Weights of a small mixture-of-experts language model, trained from scratch on English Wikipedia.
Experts: 32 experts in each of 13 layers, 224 bilinear neurons an expert, 2 picks a token.
Below are experts of layer 7 (counted from 0) of a mixture-of-experts language model. Rows are named router (the router's row for the expert), gate (a neuron's input weights, with its number), up (a neuron's input weights, with its number), down (a neuron's output weights, with its number) and show model dimensions 128-191. Each number is 128 + 24 x the weight over its row's rms, rounded and kept within 0 to 255.
After each expert's rows: a language model's description of what the expert responds to; "mostly gets" lists some tokens that are sent to it at least half of the time. This comes from a sample of Wikipedia text that the model never trained on.

# expert 15
router [123 125  75 123 167  51 114 142 122 150 116 136 116 131 120 131 106 118 114 103 141 135 151 136 104 120 121 135 125 127 135  91 169 134 168 102 118  99  84 125  94 122  97 120  94 145 142 130 123 166 161 183 120 126 106  91 172 110 119 156 107  91  63 102]
gate0 [175  99 145 107 136 113 179 116  86 179 146 123 138  95 123 149 149 139 115 162  88 140 136 125 107 105 149 101 152 127 115 121 137 199 119 133  80 138 113 103 163 139 178 149 119 109 136 105 106  93 127 134  85 118 135 130 119  88 134 152  86 147 148 147]
up0 [106 117 152 100 176 109 157  71 118 150 142  91 103 138 146 133  68 108  94 111 119 123 144 134  98 136 128  87 111 128 131 125 128 111 139 135 125 124 121 126 163 160 115 123 135 180 148  98 136 140 175 142 126 133 120 128 117 154 104 151  94 165 124 104]
down0 [107 164 133 150  96 131 126 141 144 130 114 151 123 164 167  87 110 162  77 145 145  71 138 139 130 106 125 135 137 191 121 144  75 132 174 117  99 136 115  93 108 110 131 116 134 105 135 132 166 133  97 146 112 131 129 113 147 101 131 102 159 124 151 121]
gate1 [ 98 131 151 150 155 111 122 128 172 121  91 113 147  91 136 155 157 130 141 137 124 102 101 149  79 140  95 111  63 154 135 137 136 145 154 155 116 129 170  99 141 125 158 104 154 126  76 192 120  98 136 114 173 123 130 139 117 123 155  88 129 105 115 136]
up1 [135 122 116 155 133 152 110 125 116 141 188 131 149 123 163 153 162 107 108 186 117 161 168 145 124 144 156  99  97 149 135 133  69  92 149 168 127 133 136 132 140  99 137  93 132 129  59 133 109 150 104 111 116 152  98 147 135 133 109 116 133 153 134 144]
down1 [117 139 135 112 145 134 136 163  43 119 155 113  98 147 123  62 103 147 126 108 146 166 163 124 129 114 162  81 170 124 140 135 151 119 160 116 118 130 100 133 127 114 155 131 136 146 160 120 105 132 145  94  84 144  94 157 168 139 160  92 184 132 102 149]
gate2 [121 143 114 119 157 148  91 152 107 122 131 141 154 106 156  79 141 128 135 106 102 107 119 130 121 143  98 139 158 140 141  94  97 135 145 129 137 157 107 106 126 125 116 134 121 153 137  98 115 109 166 117 130 127 140 125 133 159 124 138 137 149 126 113]
up2 [169 135 116  69 151  91 149  84 130 111  93 106 142 130 143 177 121  84 132 143  94 186 147 156 129 125 121 105 179 149 135 138 168 153 148 104 130 130 138 131 105 163  85 155 105 116 133 121 103 154 134 109 156 121 149 147 142 147 125 155 172 110 125 168]
down2 [109 154  57 136 139 117  78 160  99 113  96 139  99 154 148 174 112 123 125 126 203 123 102 122  91 160 143  85 114 100 107  87 163 102 126 119 159 151 115 146 116 141 115 160 142 137  86 148 111 134 154 143 153  98 121 156 127  95 117 155 100 100 102 121]
gate3 [105 102 151 138 121 115 114 136  85 122 133 163 148 105 159 127  97 141 114 122 149 148 127 167 140 153 147 117 170 128 107 125 139 124 125 137 129 145 178 170 106 123 162 151 156 148 140 128 124 171  79 155 131 156  78  91 133 109 114 118 116 120 161 123]
up3 [147 106 138 146 142 110 189 111 140  86 149 108 125 125 117 125 120 124  98 127 151 174 161 160  98 185 136 103 125 111 123 121 135 132 157 118 137  77 137 156 165 128 116 147 123 119 120 143 112 146 167 153 123  97  96 122 118 103 130 151 144 141 116 130]
down3 [102 107 148 116 131 129 150 137 152 155 146 100 192 117 111 114 130 109 127 110 111 114 139 161 141 178 159 126 169  74 147  85 144 155 110 157 167 149 139 164 161 136 122  96 134 163 182 111 103 120 119 137 102 127 149 141  87 151 161 159 162  93 112 117]
gate4 [155  99 130 134 130 142 113  81 115 108  94 124 145 107 145 142 104 158 109 135 153 144 129 179 127 117 150 143 135 143 104 166 162 137 114 161 146 115 129 117 139 109 165 135  89 125 132 135 151 144 163 119 177 145 130 122 116 146  89 125  85 147 151 103]
up4 [136 143 135 147 141 129 112 156 134 162 125 170 147 127 159 121 134 148 155 151 139  75 141 159 134 108  98 110 142 136 182 143  70 107 128 155 165 121 187 142 124 152 165 151 128 147 123 121 104  78 102 108 152 149 118 135 106 119 129 131 151 115 130 122]
down4 [112 122 124 162 119 141 100  96  92  77 122 119 105  98 150 154 118 120 122 144 162 156  88  94 113 120 124 156 135 128 133 161 141 123  87 137  96 107 135 104 148  90 142 114  76 144 108 133 170 148 179 143 137  94 116  83 138 146 137 125 130 115 132 126]
Description: Final pieces of place and company names, plus years after "in", e.g. Wyberba, Bethesda, Aldeburgh, Cheshire, York, 1946.
mostly gets: " 1942", " 1946", " 1954", " 1960", " 1967", " 1966"

# expert 27
router [128  91 148 153 134 148 167 146 134 132 105 138 154 121 106 153 135 134 146 152 131 109 132 124 130 125 101 130 128 128 108 164 116 164  98 126 114 136 114 116  97 160 131 147 109 126 151 138 147 144 146 117 153 113 136 144 124 157 103 149 108  99 147 109]
gate0 [136 112 151 115  99 116 144 114 103 127  99  98 101 130 124 115  92 156 124 127  74 165 120 120 149  92 145 121 149 127  93 125 140 129 155 136 140 120 120 103  98 125 157 106 127 136 122 132 128 126 141 105 114 135 112 110 164 157 127 169 108 124  85 120]
up0 [132 114  65 150 114  75 115 171 151 131 125 120  89 167 125 164 119 105 174 110  93 129 114 123 100 163 134 102 143 111  86 120 149 177 143 156 122 133  87 163 150  99 154 132 121 124 145 142 106 110 158 117 220 131 127 124 100 137 134  95  84 111 120 151]
down0 [ 50  97 107 134 151 118 183 106 158 134 124 163 132  64 131 113  90 110 161 112 158 166 112 118 160 137 103 142 113 168 141 168  98 108 143 133 139 110 122  83  93 126 151 115 131  94  86 143 140 138 114 109 123 140 129 114 149 100 137 145 106 113 144 142]
gate1 [133 146 126 157 157 163 151 120 172 174 136 126  98 131 136  89 131 101 108  97 151 124 130  79 119 120 128 172 120 136 135 112 105 150 128 126 152  89 104 123 134  82  96 146 141 171 132 146 150 143 104 150 129 127 124 115 118 137 160  98 127 145  87 100]
up1 [ 93 101 180 120 152 139 144  98 115 158 120  91 140 114 146 145  98 129 123  96 108  92 145 174 125 131 145 131 121 117 150 122 159 110 175 117 171 126 143 129 142 144 126 153 167 154 147  96 155  83 144  95 100 159 125  79  98 104 126 113 106  95 116 114]
down1 [140 113  92 118 120 146 130 105 105 131 120 142 173 117 171 111  87 165 116 111 164 172 104 131 151 113 122 111 113 168 154 111 124  96 149 165 129  99 109 148 142 154 120 137 123 136 108  58 144 120 110 114 141 124 116 177 120 140  90 133 128 158 116 140]
gate2 [100 101 117 169 102 118 155 135  98  90 131  96 166 102 156 132 112  95 127 112 130 155 131 129 138 135 107  97 105 100 129 121 142 121 140 123 153 121 124 119 133 153 121 172 108 125  96 144 167 136  97 148 111 113 131 147  90 138 117 117 161 100 134 114]
up2 [142 150  98 128 109  84  95 134 100  95 134 149  93 116 120 107 102 129 138 138 142 127 112 125 102 134 131 162 133 142 121 110 138 160 139 154 134  99 148  87 154 134 115  96 116 109 166 130 134 113 129 118 130 105 106 118 146 167 136  94 163 142 127 160]
down2 [112 104 149 129 102 144 154 121 116 111 156 155 121 110 113  93 113  99 159 104 143 130 172 130  99 150  98 139 145 146 158 163 116 103 122 125 175 154 129 120 135 113 176 148 131 121 138 131 138 131 115 159 107 129  82 132 124 155 120 136  69 124 117 121]
gate3 [168 124 159 170 144 163 153 128 114 143 104 131 154 110 137 106 169 116 154 142 125 159 142 119 126 188  86  85 141 104 125 161 165  93 117 117 119 131 119 108 115 170 150 153 144  96 112 125 135 118 118 144 191 130 138 157 127 118 115 106 160 144 143  95]
up3 [140 131 116 121 157 143 105  94 140 150 171 106 166 163 144 121  95 140 103 111  63 142 141 127 117 118 133 120 113 139 104 138 111 100 140 103 155 158 150 126 137 168  80  92 126 136 115 172 145 108  94 106 116 137 123  94 115  98 142 156  78 114 126 163]
down3 [106 120 134 130 166 128 126 110 118 134 162 120 137 141 139 119 123 141 152 109 122 144 134 128 163 118 150 122 136 147 154 147 127 170 116  93 152 134 110 154 144 132 126 153  71 100 123 135 101 106 134 114 137 122 129 147 126  76 108 125 122 154 118 107]
gate4 [131 154 121  92 114 108 132 151 154  94  99 129 162 163 139  71 128 137  98 132 133 136 111 137 139 129  96 136 133  87 158 116 129 188 146 146 113 133 125  72 115 142 134 127 117 121 138  91 105 169 131 136 124 156 175  94 150 175 173 144 153 116 186 158]
up4 [ 99 144 176 124 104 105 111 109 122  85 126 145 152 111  96 113 111 151 138 135 129 100 142 151 148 138 139  99 163 133 143 177  86 137  97 154 112 114  98 125 148 162 110  70 133 156 128 138 112 100 127 172 142 163  86  70 151 125  95 108 140 154 117 135]
down4 [143 141 117 128 144 139 170  97 140  99 101 127 136  91 155 121 118 123 184 107 147 141 148 131 102 111 131  83 170  92 102 142 121  87  51 145 169 151 100 119 138 152 118 100 125 134 136 128 108 153 141  91 104  98 161 146 166 126 102 128 157 137  71 135]
Description: Short letter pieces inside words, often foreign names or rare words, e.g. po-a-cher, Par-e-ja, Udom-po-ch, Guz-man-ia.
mostly gets: "ucci", "ul", "im", "om", "il", "am"

# expert 4
router [107 135 117 113 103 159 119  59 127 126 125 113  92 177 132 143 124 134 111 140 106 133 111 109 142 158 127  99 138 127  93 122 124  92 116 138 130 141 132 164 111 142 135 147 155 117 130 175 108 177  79 154  95 144 156 157 126 142 151  69  85 118 114 126]
gate0 [104 162 138 129  81 160 139 174 108 133 163 117 166 132 103 183 113 132 101 145 115 154 166 110 122 113 144 167 104 146  76 123 147 121 126 139  99 129 134 136 149 138 138  98 119 141 166 148  88 110 120 121 131 126 113 145 144 127 124 102 123 139 113 125]
up0 [183 138 110 104 142 136 165 120 121 153  70 125 141 124 119 142 131 111 118 116 159 120 188 138 143  81  56 100 146 136 162 177 145 153 176 114 104 112 107 131 136 128  95 115 123 133 120 107 118 111 125 111 126 140 132  96 168 153 168 180 179 150 121 136]
down0 [ 89 178 105 122 100 108 122 158 134 127 175 120 116 126  95 109 111 126 162 116  95 151 124 137 141 105 137  92 128 163 161 115 184 142 132 147 128 127 111 134 214 124 118 106 143 131 128 112 131 149 142 132 166 102 139 115 111 123 155 148 130 158 133 139]
gate1 [106 103 109 118  94 153 136 106 107 105 118 127  96 188 173 111 115 150  89 109 159 130 122  96 128 147 119 169  96 125 120 150 123 127 103 163 107 149  85 154 113 115  78 126 106 154 112 138 120  83 100 176 134 129 109 129 118 130 135 154 105 114 132 129]
up1 [139 118 110 120 131 140 131 101 107 140 156 135 130 149 170 147  92 110 153 148 142 154 147 139 125 137 140 107 104 127 128 148 102 103 122 158 152 119 125 132 132 155 114 135 120 169 108 133 122 108 139 127 120 113  57 147 104 150 141 194 114 121 122  94]
down1 [167 141 176 130 118 140 135 159 103 143 142 131 111 130 114 110 151 158 132  93 133 109 138 176  81 140 119 148 176 132 110 124 141 197 141 118 174 150  95 102 126 101  76 127 133 123 147 155 146 144 125 158 151 127 154 183 126 109 106  88 125 110 100 169]
gate2 [124 136  87 100 105 142 144 109 102 151 157 110 127 107 164 112 112 169 146 175 139 181 104 118 166 146 129 123 140 126 111 135 134 136 163 138 136 153 192 141 114 120 141 106 100 183 106 164 136 110 113 153 132 102 128 134 117  83 154 112  93  90 125 116]
up2 [143 141 138 130 147 145 153 142 118 149 131 121 124 128 141 118 135  89 142 102 119 143  81 129 102 132 145 155 150 156  84 123 142 102 169 162 150 111 142 124 140  97 125 137 169 129  65 164 120 117 126 146 106 190  59 129 106 120 149 117 132 110 126 116]
down2 [132 126 123 110 121 119  91 136 125 149 144 110 125 131 134 121 111 104 115 127 114 113 126 111 175 164 117 134 130 171 142  90 122 130 143 113 123 116 141 108 142 139 159  82 133  88 102 127 147 112 171 114 112 147  68 160 102  98 138 159 137 151 121 144]
gate3 [126 149 117 122 122 114 138 153 127 112 105 122 107 173 156 150 150 125 124 144 143 116 108 117 132 167 153 114 116 118 142 160 131 143  79 166 103 133 134 173 126  79 141 126 119 136 142 136 129 146 140  99 134 144 125 157 161 143  65 120 116 109 105 102]
up3 [112  69 134 124 140 162 117 132 101 161 105 122 145 143 139 132 123 135 136 102 129 118 111 105 138 130 133 120 111 132 145 105 128  88 112 124 111 105 136 129  67  73 119 150 145 145  98 127 170 112 112 107 119 139 118 112 151 146 137 150 118 163 158 137]
down3 [ 91 120 124  77 106 110 117 151 140 105 151 155 129 117 136 147 145  99 112 106 139 135 101 135 114 157 115 129 131 130 149 134 151 131 140 100 174 143 111 116 134 141 113 117 111  86 162  77 115  59 129 120 164 157 134 137  78  90 181 114  79 105 131 152]
gate4 [108 116 155 142 111  85 124 126 153 114 111 140 110 114 132 111  66  69  89 111 113 120  98 103 150 136 160  85 127 120 104  72 140 142 109  94 123  95 159 195 124  98 103 147 133 123 131 131 172 126 118 132 106 149 158 150 204 139 109 103 144 121 115 153]
up4 [110 133 121 159 117 123 179 147 150 137  79 133 126 131 161 158  84 117 126 143 133 117 141  82  68 139 108 132 104 130 162 123 129 155 118 116 102 156 114 165 151 195  78 150 147 125 118 138 104 134 122 124  87 107 138  82 145 126 106 151 152 150 148 157]
down4 [137 121 167 129 158 137 149 145 116  88 125 123 174 158 122 116 183 139 170 124 163 142 131 134 121 105 132 162 153  62 134 132 121 124 105 143 146 140 137 115 146 107 121 172 116 154 142 136  84 134 153 154 110 113 148 153 143 150  63 126 159 156  96  80]
Description: Possessive 's and apostrophes, personal and possessive pronouns (his, their, she), and "the" in running prose about people, e.g. artist's, they learn that she.
mostly gets: " his", " their", " her", "'", " they", " its"

# expert 17
router [107 117 160 122 130 142  44 143 123 102 129 115 136 116 160 117 155 148 117  96 124 117 137 157 184 141 108 134 145 129 101 126 132 131 113 151 154 143  95 132 131 145 140 122 129 101 109 128 147 119 133 119 101 122  80 144 142 146 106 105 112 124 121 137]
gate0 [135 153 102 115 123 124 135 102 163 103  98  93 109 115 168 103 132 108  84 121 133 125 105  89 110 104  91 176 148 139 135 148 128 146  58 111 161  95 105 152 175 141  93 161 137 117 133 165 114 157 163 150 106 125 146  94 101 121 137 162  86 152 128 116]
up0 [158 162 128 117 129 115 153 118 103 186 147 155 122  95 106 135  91 113  83 152 107  90 132 164 104 124 105  87 127 129  96 100 106 113 159 140 108 119 117  99 101 155 142 143 144 144 154 104 113  84 121 115 155 117 134 188 133  95 107  89 108  86 171 139]
down0 [115 135  95  95 156  90 115 144 128 107 118 155 120 110 141 114 103 112  76 128 139 110 139 125 132 101 126 111 131   0 149  93  69 107 105 143 123 133  94 122 139 124 134 139 126 135 127 124 112 115 107 134  98 117 151 131 107 101 121 143 131 135  99 147]
gate1 [104 136 136 142 152 136 151 128 135 123 109 130 150 134 124 139 107 110 146 161 134  94  90 164 124  94 110 135 112 147  99 125  91 132 185  85  95 137 126 104 127 164 112 125 113 130 131 102 124 144 196 149 147 132 135 176 106  87  85 143 132 115 137 121]
up1 [ 79  87 112 119 110 125 137 122 105 154 121 156 112 118 129 125 117 131 126 112 111 136 102 106 118 119 151 160 126 122  83 111 120  84 140 118 150 127 161 172 104 185 111 101 119 136 171 115 135 133  97 136 161 151 133  74 123  93 113  98 136 163 149  98]
down1 [122 111 124  99 128 113 146 129 152  83 160 163 122  82 108 117  71 122 147 156 130 142 135 155  93 119 121 107 139 176 114 104 144 159 136 148 158 144 112 153 132 175 117  86 120 135 132 141  95 131 171 167 128 141 101 145 111 150  93 127 111 112  84 140]
gate2 [168 137  97 124 131 172 118 114 113 117 132 142 107 118 141 107  75 119 138 143 113 123 109 127 105 154 103 134 147 163  78 100 127 145 141 106 157 119 105 126 120 106 145 168 121  81 134 113 131 136 112 138 110 124 104  40 163 139 144 119  96 143 105 141]
up2 [136 103 144 147 161 135 142 127 123 171 134 102 140 100 112 104 127 106 132 115 142 111 162 121 114 111  85 116 132 138  86 126 132 142 142 129 106 172 132 152 155 135 138  97 145 106  92 149 168  70 104 152 144 113  87 130 148 122 105 109 108 109 116 109]
down2 [127 116 141 115 125 154 134 128 110 152 132 109  91 145 101 118 158 138 122 122 138 153 144 118 130 137 110 136  98 188 148 173 129 118 127 135 111 165 141 161 121 114  78 127 105 110  88  95 146 117 160 156 110  86 147 122 163 146 128 115 154 173  87  94]
gate3 [115  94 122  87  96 123 122 116 114  94 144 156 121 134 135 123 127 141 137 114 150 132 195 136 136 127 115 151 162 146 124 127 116 104 109 135 117 130 107 152 110 116 131 120 178  90 107  89 122 104 123 114 138 104 128 132 146 129 140 141 113 179 118 159]
up3 [133 123  94 163 174  97 126 116 168  97 129 152 133 168 152 112 153  76 147 129 156 129 151  97  93 133 130 100 131 116 156 165  94 129  87 152 120 120 157 152 131 143 133 124 161 133  68 126 101  75 120 126 106 104 110 118 102 128 135 164 139 124 131 141]
down3 [152 122 106 120 129 136 106 138 115  93 112 126 155 125 133 102 105 129 133 152 110 175 146 132 122 164 167 115 133  53 136 132 135 131  84 151 132 138 155 141 123 114 152 135 154 117 151 114 135 127 149 149 101 116 126 114 126 117 175 124 114 122 137 128]
gate4 [121 126 131 137 118 123 149  96 142 124  84 103 141  99  90 145 123 145 103 151 117  86  87  98 100 120 124 124 166  96 129 153 127 121  93 129 123 123 118  93 164 142 140 148 110 108 141 157  78 193 157 156 115 133 109 177 116  73 121 157 132 116 121  87]
up4 [143 121 126 129 113 136 102 152 169 172 113  79 109 126 142 140 121  84 113 122 123 161 108 128 144  90 127 119 153 122 125 134 121 139 115 151 108 116 150 126 137 131 102 150 187 103  94 149 164 191 129 141 175 132  71 124 117 155 135 148 150 187 167 137]
down4 [113 113 121 122 116 156 131 127 135 114 148 120 153 117  94 119 136 123 143 116 153  84 154  68 117 127 126 146  78 111 118 139 151 165 125 149 134 126 123 162 120 149 134 154 142 119 137 119 134 129 136 151 154 136  89 121 100 122 126 155 143 114 123 150]
Description: Sentence-ending periods, including after numbers and units, closing ). or .", line breaks, and contrast words like However and although.
mostly gets: ".", ").", ".\"", "\".", " However", " 3."

# expert 25
router [113 105  94 138 126 136 109  96  79  88 124  99 146 107 160 133 110 121  98 132 140 168 145 149 130 159 126 101 106 128 138  99 123 143 156 115 138 146 144 123  87 134 140 140 129 130  96 123 128 104 121 122 104 151 105 147 115 101 139 158 115  99 123 154]
gate0 [ 93 149 104 102 140 138 155 159 121 105 123 133 128 115 116 144 107 147 133 118 145 171 103 169 135 125 139 123 135 104 108 120  93 116 226 162 161 123 119 129 165 105 127 169 114 113  85 151 152 125 125 111 133 108 120 121  93  94  93 158 116 128 139 127]
up0 [ 69 151 156 133 181 118 171 133 138 114 157 100 132 108 147 163 145 165 157 115 130 132 157 129 127 106 157 124 136 103 142 101 148 103 144  96 154  95 115 155 143 113 104 167 119 122 116  91 103 116 130 127 111 127 111 128 112 136  94 166 105 122 119 150]
down0 [148 154 119 134 154 104 135 122 130 165 132 123  83 121 130 117 130 118 152 150  94 112 101 151 110 153  77 120 120 201 125 140 124 160 132 123 129 147 116  95 124 120 131 143 175 126 141 147  94  99 132 145 149 101 133  83 136 128 114 128 141 151 108 134]
gate1 [137 178  93 148  86  89 142 142 105 117 131 127 124 144 160  92 114 120 164 138  95 108  78 107 150 123 150 122 156 103 113 140  92 108 107  91 124 129 109 165 154 136 111 121 134 127  96 136 161 139  79 138 147  93 153 127 160  80 107 106 152 131 109 142]
up1 [105 180 163 173 134  86  87 119 147 123 160 111 148 170 122 127 107 120 158 114 138  98 183 157 135 121  86  75 156 117 117 117 132  82  68 153 131 163 144 101 146  77 102  97 128 154 145 131 106  98 113 102 121 160 118 133 112 129 108 110 149 129  95 104]
down1 [126 189 125 163 138 136 151  82 168  74 150 144 171 132 102 105 134 140 121 101  83  95 108 157 112 114  59 151  99 151 107 147 138 134  96 103 141 133 137 116  92 126 120 109 158 172 107 137 108 146 145 159 125 127 127 103 104 131 152 142 170 108 100 102]
gate2 [142 116  79 155 137 114 125 131 109 135 104 113  63 109 112 108 108 161 140 114 136  76 101 117 140 149 123 149 125  89 108 125 105 106 142 132 100 151 125 150 115 125 141 101 134 106 135 110 167 142 122 148 146  86 164 135 112 107 138 138 122 131 130 135]
up2 [116 127 104 109 111 150 141 120  91 114 103 121 150 148 135 141  99 110  95 157  92 116 143  98 153 151 142 124 157 101 165  94 117 141 118 128 148 112  91 110 148 134 171 106 145 120 134 120 134 188 116 135 160 174  81 119 135 141 107 154 155  92 143 153]
down2 [110 161 129  96 105 134 156 116 115 106 109 140 166  56 117  75 158 137 153 158  85 137 148 140 123 127 111 103 106  93 144 169 192 124 103 151 141  97 121  76 155 136 100 118 114 143 113  74 140 162 127 129 177 134 140 160 150 134 117 175 143 104 128 120]
gate3 [122 144  93 135 104 133 143 138 135 130 121 106 112  90  91 128 144 142 133 146  93  78 122 109 110  92  88 150  58 100 104 132 143 138 138 120 110 130  91 149 120 150 129 150 128 131 181 123 147 132 126 127 123 124 115 154 153 138 130 104  86 158 102 133]
up3 [123  98 148 162 203 115 154 137 142  97 123 169 147 115  80 161 136 174 112 118 147 144 134 122 148 184 154 129 128 125 140 152  89 123 117 129 139 143 179 116 163 119 104 120 106 139 115 147 147 114 114 118 132  84 147 137 107 107  92 104 155 104 126 127]
down3 [158 102 143 168 132 118 130 112 139 136 153 156 139 135 110 121 133 178 128 160 112 150 161 143 113 154 148 175 119 104 114 132  79 114 162 139 134 148 131 149 157  95 100 184 135 126 154 147 125 165 137  99 129 128 105 130 113 137 116 125 145 132 130 146]
gate4 [ 85 170 154 135  69 118 115  93 137 119 138 137 161 170  85 123 151 107 126 114 107 155 149 162 145  98 159 159 140 117 118 137 129 161 135 161 143 144 182 167 181 145 113  69 116 124 130 176 135 129 109 117 143 129 138 108 160 143 122 121 129 140 163 141]
up4 [135 110 117 143 177 154 132  69 124 104  97 124 161 151 128 143 154  81 157 120 131 107 132 176 134 132 151 131 159 131 151 129 165  87 147 154 111 164 182 153 153 157  93 107 163 180 106 147 120 109 119  97 154 142 116 126 139  82 150 117 100 100 117  74]
down4 [121 139 120 121 159 122 110 133 143 109 130 109  94 141 121 148 158 109 148 169 132 152 151 121  92 138 150 136 203 143 133 105 132 115 141  91 137 157 178 148 150 108  96 103 181 127 148 160 146 167 122 133 121 102 144 133 190 117 185 156  99 101 107 104]
Description: Four-digit years in dates, careers and parenthetical spans (2014, 1985, 1908) and final pieces of surnames or place names, like Mon-ier.
mostly gets: " 2014", " 2013", " 1998", " 2017", " 2010", " 2009"

# expert 7
router [116 115  89 123 119 103 130 139 109  99  79 123 117 127 122  92 152 151 117 125  95 128 119 130 136 113 130 112 155 127 118 102 128 176  93 127 116 140 109 132 167 128 139 111 146 154 110 122 135 140 131 100  89 145 177 129 179 129 123  68 148 162 131 114]
gate0 [122 160 138  96 206 111 151 126 177 106 131 120 110 139  74 188  98 119 160 108 116 169 116 120 127 120 123 159 123 129 120 128 123 111 147 122 133 135 144 151 144 129 111 102 121 112 128 122 133 114 130 152 150 120 156 144  98 173 167 106 142 112 132 122]
up0 [106 120 130 161 124 109 135 121 146 115 128  83 121 172 119 143 156 128 101  90 110 152 116 135 131 117 125 149 147 104 138 131 119 143 125 132 142 101 149 166 139 126 142 110 116 175 135 172 116 147  97 105 116 177 124 140 141 166 162 104 123  62 139 129]
down0 [100 148 155 145  98  69  86 114 154 123 114 143 116 140 105  95 107  98 126 102 152 139 119 125  99 161  90 134 101 154 142 150 131 150 167 131 144 145 104 115 131 147 134 164 106 159 149 152 157 131  86 101 144 105  96 125 127 142 128 147 139 160 138 148]
gate1 [132 105 129 165 110  87 105 124 111 127 126 111 117 140 198 116 149 147 140 106 141  97 107 108 146 121 107 130 186 143 119 107 133 165 110 172 132 132 125 142 144 119 110 116 138 129 156 132 155 151 121 159 129 129 126 146 138 156  91 139 109 135 125 159]
up1 [142 135 114 140 124 121 143 156  95 147 122 106 134 162 167 159 127  88 110 116 118  83 144 133 152 151 131 136 125  88 127 125 138 112 160  94 120 138 148 151 165 124 140 110 142 141 136  86 144  85 133 141  64 118 154 104 121 135 112 103 110 175 151 112]
down1 [ 99 119 120 122 103 117 109 134  88 113 137 195 131 127 116 125 150 152 110 120 151 162 144 138 139  88 158 133 129 103 161 119 168 137 101 121 145  99 125 126  84 134 145 111 150  99 132 101 148  81 140 117 140 142 136 168 136  86 145 138 136 125 110 128]
gate2 [173  92 131 130 128  74 143 101 156 128 162 140  84 140 141  96 127 143 124 143 163 147 172 112 106 111 112 182 107 130  97 132 158 112  99 123  77 111 140 151 137 114 144 113 147 102 114 170 143  88 111  95 134 127 132  96 150 133 146 103  84 190 118 155]
up2 [137 156  99 154 109  86 156 167 161 135 136  97 129  95 134 123 149 163 130 130 116 165  96  97 151 110 117 142 110 139 125 150 122 114 136 141 114 100  80 132 130 159 113  69 117 110 125 157 124 144 181 149 112 109 156  87 145 163 104 126  89 153 145 130]
down2 [117 119 144 133 116 125 114  93 113 118 125 154 124 166 126 117 120 113 164 123 182 130 173 145 128 127 114 123 130 117 134 115 119 127 118 126 143 118 154 145 122 131 144 172 153 118 132 135 105  73  74 116 123 133 127 114 124 102 108 136 139 108 140 139]
gate3 [ 96  87 118 119 106 114 128 108 102 139 181 137 119 149  91 121 119 171 117 142 150 114 101 152 138  94 109 109 149 171 130 111 130 148 181 103 120 133  90 131  82 166 173 127 136 139 142 132 134  88 172 161 114 119 139 147 131 130 113 129 138 150 124 146]
up3 [121 128 146 102 107 153 119 143 134  76 115 135 118  92 132 117 116 100 124 144 127 148 119  89 150 132 165 103 115 146 117 142 100 139 129 102 126  87 162 120 117 136 121 101 140 104 117 206 143 154 119 135 151 108  98 119 115 150 134 137 127 116  76 126]
down3 [ 92 131 134  92 135 151 113 148 147 131 146 101 163 176 127 123 131 140 154 118 119 118 130 124 123 104 149 128 127 152 137 137 114 102  98 105 129 121 102 166 135 131 155 161 107 139 132 107  97 100  45 123 132 162 120 141 170 150  81  96 109 132 155 165]
gate4 [114 106 124 140 103 161 162 102 146 111 125 138 145 110 104 177 108 125 137 119 168 139 164 163 107 138 121 155 148 120  75 153 111 116 146  89  87 124 141 118 148 140 146 105 110 138 147 117  91 134 119 126 140  87 140 151 151 111 136 113 126 167 155 133]
up4 [ 96 104 106  98 142 118 101 203 134 151 105  83 135  73 144 105 114 161 124 141 118 115 117 121 138 108 112  89 124 176 146 132 150 132 177 122 116 135 130 123 129 112 134 159 150 109 134 107 172 139 143 110 111 130 156 162 128 114 169 137  99  93 129  78]
down4 [141 149  36 102 124 132 120 142 155 123 144 110 107 141 126 108 134  99  87 154 158 140 138 140 120 118 109 111 130 147 130 163 143 132 120 132 152 125 109 104 134 115  99 107  85 133 127 124 106  91 103 141 105 143  80 136 122 109 119 104 154 127 138 134]
Description: Plural and derivational suffixes finishing a noun (s, es, ers, ation, ities) and whole plural nouns like areas, groups, units, data.
mostly gets: " areas", "ers", " groups", "ities", " units", "ts"